From a checkpoint of a small mixture-of-experts model trained on Wikipedia: width 512, a variant of Adam for the experts.
Below are experts of layer 4 (counted from 0) of a mixture-of-experts language model. Rows are named router (the router's row for the expert), down (a neuron's output weights, with its number) and show model dimensions 256-383. Each number is 50 + 15 x the weight over its row's rms, rounded and kept within 0 to 99.
After each expert's rows: "comes before" lists some tokens at least twice as common just after its tokens as in all text. This comes from a sample of Wikipedia text that the model never trained on. Tokens count by the router's weight.

# expert 24
router:36 58 57 58 42 67 48 61 25 44 33 35 57 93 37 62 47 33 37 51 44 42 58 45 24 44 99 56 76 16 50 28 58 78 61 67 53 60 48 59 65 28 43 52 23 49 88 00 54 54 36 46 45 56 54 51 26 64 74 38 35 58 59 55 80 51 30 69 32 48 57 57 31 54 43 55 70 54 50 55 36 48 31 56 33 60 27 58 29 51 52 41 55 51 49 44 46 33 27 75 38 59 50 09 56 50 45 62 39 48 46 74 59 72 52 37 72 34 21 60 67 28 73 41 58 56 72 35
down0:35 49 80 65 27 68 52 74 64 53 48 73 67 40 27 48 40 49 68 44 45 37 30 69 54 32 57 58 44 61 26 60 43 52 37 59 39 46 39 75 62 59 41 47 44 59 40 56 33 68 46 37 45 63 57 59 26 60 36 50 48 45 30 49 39 61 45 64 48 50 44 50 40 67 50 43 52 43 69 21 83 54 43 26 39 50 32 18 37 53 44 66 70 67 75 50 45 34 48 62 44 29 61 26 36 56 59 50 42 43 77 56 49 69 49 40 37 59 51 45 60 45 66 56 36 44 52 70
down1:89 52 32 23 43 91 63 24 46 52 50 24 55 20 38 45 59 76 35 50 60 67 61 41 45 32 46 23 51 59 55 90 27 29 48 38 57 55 32 45 45 31 42 68 25 63 39 42 49 39 55 72 43 64 51 40 49 46 53 36 59 33 49 40 61 73 43 57 40 43 32 69 94 55 70 55 41 36 41 28 44 47 42 31 61 59 75 24 53 31 51 61 66 66 39 41 49 44 56 60 45 55 46 52 40 71 50 40 41 83 21 34 51 56 13 37 50 72 64 54 44 91 62 50 31 60 62 51
down2:52 46 21 63 58 65 65 30 49 80 23 39 48 37 37 55 64 60 40 57 56 53 44 41 46 22 39 51 59 36 46 46 30 69 33 39 38 38 36 59 59 53 39 63 37 45 66 55 26 60 50 50 59 39 16 32 30 59 25 68 70 69 83 51 65 41 38 35 59 64 61 00 24 41 61 36 45 40 70 27 34 28 64 60 56 43 58 49 27 53 59 44 38 60 45 71 54 62 60 61 56 60 69 56 49 50 58 60 66 36 22 56 58 35 52 37 53 58 19 41 49 25 45 45 52 02 62 56
comes before: ",", "\n", " (", ".\n\n", "\n\n", " that"

# expert 27
router:30 64 64 37 41 45 59 43 31 33 54 31 64 51 30 47 35 49 84 51 29 61 73 59 64 53 61 26 67 18 55 60 51 37 40 48 43 45 34 61 63 23 63 36 19 45 62 32 54 32 43 57 32 24 75 43 53 52 61 43 39 66 57 70 70 29 36 60 36 40 43 48 39 38 44 66 30 63 65 47 34 67 52 75 45 55 47 55 53 52 84 33 31 34 38 65 64 40 58 50 28 24 56 68 45 23 26 24 40 46 64 46 54 37 40 29 28 39 67 46 75 43 46 53 58 39 42 47
down0:70 31 71 32 46 53 25 63 43 50 32 48 64 54 62 26 48 52 55 68 67 46 50 55 76 40 46 61 38 52 49 63 60 44 43 49 53 41 58 39 57 45 53 63 67 26 43 46 48 63 52 27 71 74 47 48 42 53 22 43 52 68 26 36 20 47 44 59 60 52 45 43 51 43 69 31 42 57 22 58 51 41 58 52 46 17 22 66 52 65 58 64 18 40 49 56 58 43 49 47 43 48 23 63 28 44 31 42 15 40 40 56 28 53 57 40 46 47 59 29 48 53 58 48 52 50 44 24
down1:30 53 18 49 54 74 43 52 48 46 55 66 68 54 65 49 51 61 71 53 33 43 71 67 27 49 60 39 52 65 50 35 49 73 63 52 48 71 51 39 57 69 36 58 56 55 39 62 25 38 52 31 51 41 28 45 37 34 26 45 43 31 57 66 74 49 44 28 50 65 55 71 32 38 51 63 61 45 40 38 25 50 92 25 59 41 34 68 57 38 70 39 61 62 49 36 45 26 33 18 47 58 69 78 34 52 50 54 52 69 37 47 59 27 56 48 52 60 54 53 63 40 42 58 29 65 80 53
down2:61 54 53 69 44 98 25 38 53 35 47 48 45 61 45 21 39 61 49 57 66 49 53 69 52 56 36 63 71 65 57 52 56 27 53 42 17 54 53 78 58 56 49 71 44 55 34 82 33 55 58 44 38 58 73 75 73 42 69 35 75 54 36 42 52 51 54 59 57 50 46 47 52 74 79 40 58 36 72 40 58 44 60 42 56 60 52 61 47 74 72 44 53 40 60 52 19 76 19 34 59 62 52 58 39 57 41 62 63 51 60 50 62 66 34 53 45 51 39 53 52 55 61 62 53 50 40 76
comes before: "–", ",", " of", ".", " |", "th"

# expert 1
router:26 55 83 04 28 38 64 48 43 36 65 54 28 57 45 37 26 37 54 30 45 62 62 33 89 68 66 36 71 24 61 47 67 50 25 38 58 62 22 70 56 52 47 47 16 21 60 16 54 57 28 44 24 32 84 56 34 74 88 31 45 61 42 56 75 59 72 67 28 71 53 60 43 43 54 36 51 65 50 57 22 74 39 75 45 44 59 62 50 40 57 50 41 59 59 43 58 32 62 53 47 54 48 68 34 33 31 24 38 56 65 54 43 63 49 39 40 45 56 51 70 28 59 46 56 45 28 43
down0:73 27 67 24 45 46 61 51 31 39 16 17 46 28 34 32 79 64 34 39 70 34 47 58 53 40 16 57 41 44 73 62 48 50 59 51 49 39 53 29 37 54 51 74 00 61 54 58 36 43 57 65 67 55 57 61 76 66 45 27 58 37 45 44 50 41 58 63 60 33 56 41 44 59 38 21 54 36 18 70 28 40 20 42 55 62 54 52 28 38 70 78 71 55 53 36 60 53 62 50 84 73 62 48 60 24 40 16 95 72 39 35 55 36 71 70 54 42 61 35 56 62 57 33 42 52 49 40
down1:54 45 56 57 46 53 55 60 47 43 48 53 78 43 55 81 47 38 43 57 64 77 37 59 48 66 33 32 43 66 60 36 24 29 40 70 43 31 40 58 44 59 44 30 94 45 27 29 64 49 61 45 55 41 64 51 60 31 40 51 62 52 45 50 64 53 59 55 38 50 29 52 59 42 55 60 49 71 44 54 79 60 75 61 20 38 58 42 60 48 41 66 57 54 43 66 21 49 44 61 71 43 44 52 66 54 36 69 56 49 47 54 42 59 71 53 67 69 47 39 40 34 49 93 65 54 25 34
down2:62 56 56 57 47 48 54 44 38 41 47 56 81 58 34 69 87 42 50 80 44 58 42 62 45 38 41 56 33 50 33 39 55 37 44 62 63 15 42 64 68 52 42 65 46 26 46 31 24 59 64 39 66 41 14 42 72 60 80 56 38 43 72 43 70 33 29 40 27 48 40 41 57 15 28 76 49 56 66 70 63 52 46 29 57 43 23 81 48 45 57 53 49 59 46 54 41 37 47 48 08 53 25 58 37 48 28 68 35 39 65 84 46 63 53 64 27 42 15 46 56 76 52 19 43 60 47 40
comes before: " of", ",", " in", ".", " and", ".\n\n"

# expert 9
router:41 34 31 66 48 51 46 55 23 46 69 82 56 53 42 42 66 43 45 60 41 32 40 51 50 40 50 72 58 56 45 33 34 66 38 61 41 41 51 55 31 34 47 47 11 33 79 53 34 83 60 58 39 32 31 77 48 54 57 40 60 77 42 62 70 45 29 50 32 26 52 49 41 53 53 59 37 55 66 42 65 50 34 23 46 61 49 67 64 60 43 30 77 64 52 56 80 43 32 58 59 57 62 38 67 37 54 63 46 78 25 68 83 75 55 39 51 26 26 38 41 28 76 50 39 31 44 40
down0:61 41 73 35 40 64 61 54 67 46 40 56 34 64 61 58 47 43 53 25 65 55 30 37 37 40 79 38 58 33 51 58 74 43 35 52 58 52 71 46 47 45 38 34 40 42 35 72 46 50 35 43 54 49 61 58 56 59 52 71 24 26 44 42 36 50 29 60 92 66 57 33 59 18 54 56 47 49 21 56 16 79 50 46 43 72 55 56 39 59 07 41 54 75 64 36 56 60 71 52 63 32 59 58 25 43 51 51 57 46 71 57 18 11 58 45 35 42 48 56 53 50 24 24 27 53 51 40
down1:55 76 33 39 72 41 80 62 52 37 41 60 47 53 41 68 46 56 72 26 46 49 39 21 42 07 34 48 36 39 37 28 43 42 57 58 55 73 44 37 73 32 74 52 75 35 56 57 60 49 40 53 32 33 16 23 48 65 26 33 51 66 70 42 73 33 42 48 44 53 39 42 60 73 85 18 33 39 84 80 32 45 14 54 29 51 50 60 62 16 67 37 54 29 21 31 40 54 41 56 48 39 40 63 48 41 38 83 66 54 42 35 52 51 63 44 60 14 63 62 59 39 32 43 36 57 62 53
down2:49 65 52 56 72 49 51 55 57 28 60 42 20 66 32 67 35 33 05 40 37 55 54 51 58 59 31 43 49 59 28 49 52 60 50 72 40 59 73 42 43 41 55 74 56 39 59 85 45 61 35 39 25 30 31 47 39 48 40 36 21 36 36 43 51 61 64 29 51 36 60 60 63 69 40 34 72 55 62 57 40 42 34 38 38 75 66 41 61 45 43 55 51 41 37 25 60 28 33 51 68 73 43 49 77 45 32 53 76 31 44 61 52 44 60 45 56 46 55 63 66 23 49 48 41 49 38 69
comes before: "0", "6", "5", "7", "4", "8"

# expert 11
router:44 38 20 56 37 38 40 70 55 45 16 47 18 56 48 55 42 47 72 55 33 22 44 56 55 51 57 36 44 54 53 67 34 51 47 54 53 54 65 62 64 48 76 44 47 59 63 50 60 57 51 47 30 39 51 32 37 68 34 66 46 54 67 45 59 66 86 58 20 54 62 56 38 57 49 28 82 48 77 59 19 69 27 46 39 73 60 65 41 22 34 28 72 47 41 43 90 35 69 67 52 68 86 59 56 46 29 49 47 28 65 55 92 21 35 26 23 56 66 63 64 53 70 30 22 54 60 54
down0:57 94 41 48 51 58 61 57 41 34 39 52 31 54 68 50 26 44 45 54 52 57 36 62 48 45 75 62 64 52 42 50 40 40 77 65 27 57 48 54 50 36 57 29 99 45 54 53 55 62 74 64 49 32 28 31 58 75 57 39 43 61 60 25 50 53 59 41 44 45 40 80 41 43 84 38 45 29 73 69 64 53 62 59 50 59 35 41 32 58 65 45 43 39 69 64 27 27 27 69 44 56 32 31 78 29 51 65 60 63 61 48 65 45 65 61 34 29 41 68 55 42 81 25 60 48 08 26
down1:48 24 67 36 52 40 54 42 47 42 28 75 28 72 61 45 85 61 42 50 65 42 34 27 55 57 59 65 42 29 58 47 45 30 32 65 60 54 24 48 41 74 84 61 16 42 22 33 63 22 46 40 53 58 40 57 33 69 61 49 59 56 00 43 70 31 48 80 55 58 68 50 70 51 65 66 60 56 36 13 84 73 71 51 40 63 51 84 87 45 72 59 38 61 47 37 59 41 62 72 54 92 47 41 71 43 82 59 58 75 42 55 39 28 54 39 53 61 57 32 46 46 52 64 48 44 51 48
down2:48 62 60 65 37 55 40 48 54 44 32 18 39 68 27 39 43 74 53 45 53 50 45 30 48 46 31 41 80 57 57 67 28 29 64 58 67 30 32 58 22 47 32 71 50 61 43 71 41 51 68 34 53 37 57 71 59 51 46 31 32 42 50 30 55 60 58 27 35 40 77 56 86 52 45 37 74 69 52 49 47 65 57 66 70 49 50 41 40 53 35 29 69 54 56 50 57 41 68 48 62 45 51 66 60 45 69 34 54 57 59 35 44 55 51 78 48 59 61 43 35 57 85 73 29 41 43 75
comes before: " ", " first", " new", " time", " second", " he"

# expert 7
router:47 76 45 39 29 41 38 22 41 33 88 30 67 70 74 74 53 45 30 59 56 43 68 61 38 40 39 49 55 49 55 37 45 54 43 68 57 56 28 24 72 46 45 43 45 40 66 29 30 17 44 53 50 29 54 51 66 48 46 56 64 52 27 78 67 45 29 67 35 66 53 47 16 64 35 45 20 50 58 48 39 30 29 26 57 50 70 72 41 34 48 38 42 41 43 44 58 45 36 86 38 54 84 47 47 35 51 69 40 54 39 39 65 18 50 37 65 62 57 56 75 31 47 47 38 68 80 50
down0:38 51 54 38 80 62 38 67 47 23 28 47 44 56 36 30 45 30 70 34 50 21 51 58 49 61 62 51 48 57 40 56 14 62 40 49 28 21 62 20 61 37 31 58 09 59 41 86 49 46 76 35 84 62 34 29 44 59 47 45 50 37 42 74 53 65 50 45 44 06 26 47 41 62 34 54 44 65 31 31 47 14 47 56 48 41 22 24 49 64 64 52 42 45 45 58 40 42 44 53 53 47 98 41 18 41 52 22 47 19 39 80 35 55 26 40 66 72 36 51 37 50 67 61 33 49 66 33
down1:45 53 85 62 46 59 39 57 42 34 59 47 56 48 61 39 60 53 66 84 44 47 50 53 48 61 49 68 66 36 20 55 54 42 52 39 48 77 54 23 54 16 45 39 77 70 44 57 34 49 50 57 32 75 47 49 77 60 49 58 52 54 53 36 58 45 49 45 45 38 29 88 52 56 58 55 41 37 61 59 47 57 50 36 58 44 57 55 26 43 42 59 41 42 30 35 64 37 59 43 76 64 49 53 35 52 53 38 55 47 46 23 41 41 55 62 68 61 43 34 15 75 58 64 71 51 30 58
down2:50 59 47 31 42 37 48 47 51 35 27 31 62 72 44 61 69 56 28 52 40 34 41 49 44 42 40 27 53 47 30 60 34 59 63 53 14 46 77 64 54 69 37 45 23 34 69 64 88 24 81 57 64 53 45 63 56 79 44 59 56 51 62 64 52 55 52 66 42 76 38 35 54 59 52 53 49 49 52 45 56 38 44 46 37 82 43 41 32 37 75 46 48 48 81 35 37 34 57 67 55 57 82 57 70 50 46 57 70 49 74 56 74 40 68 48 32 29 31 46 59 28 32 49 43 60 46 44
comes before: " ", " and", " which", " but", " who", " including"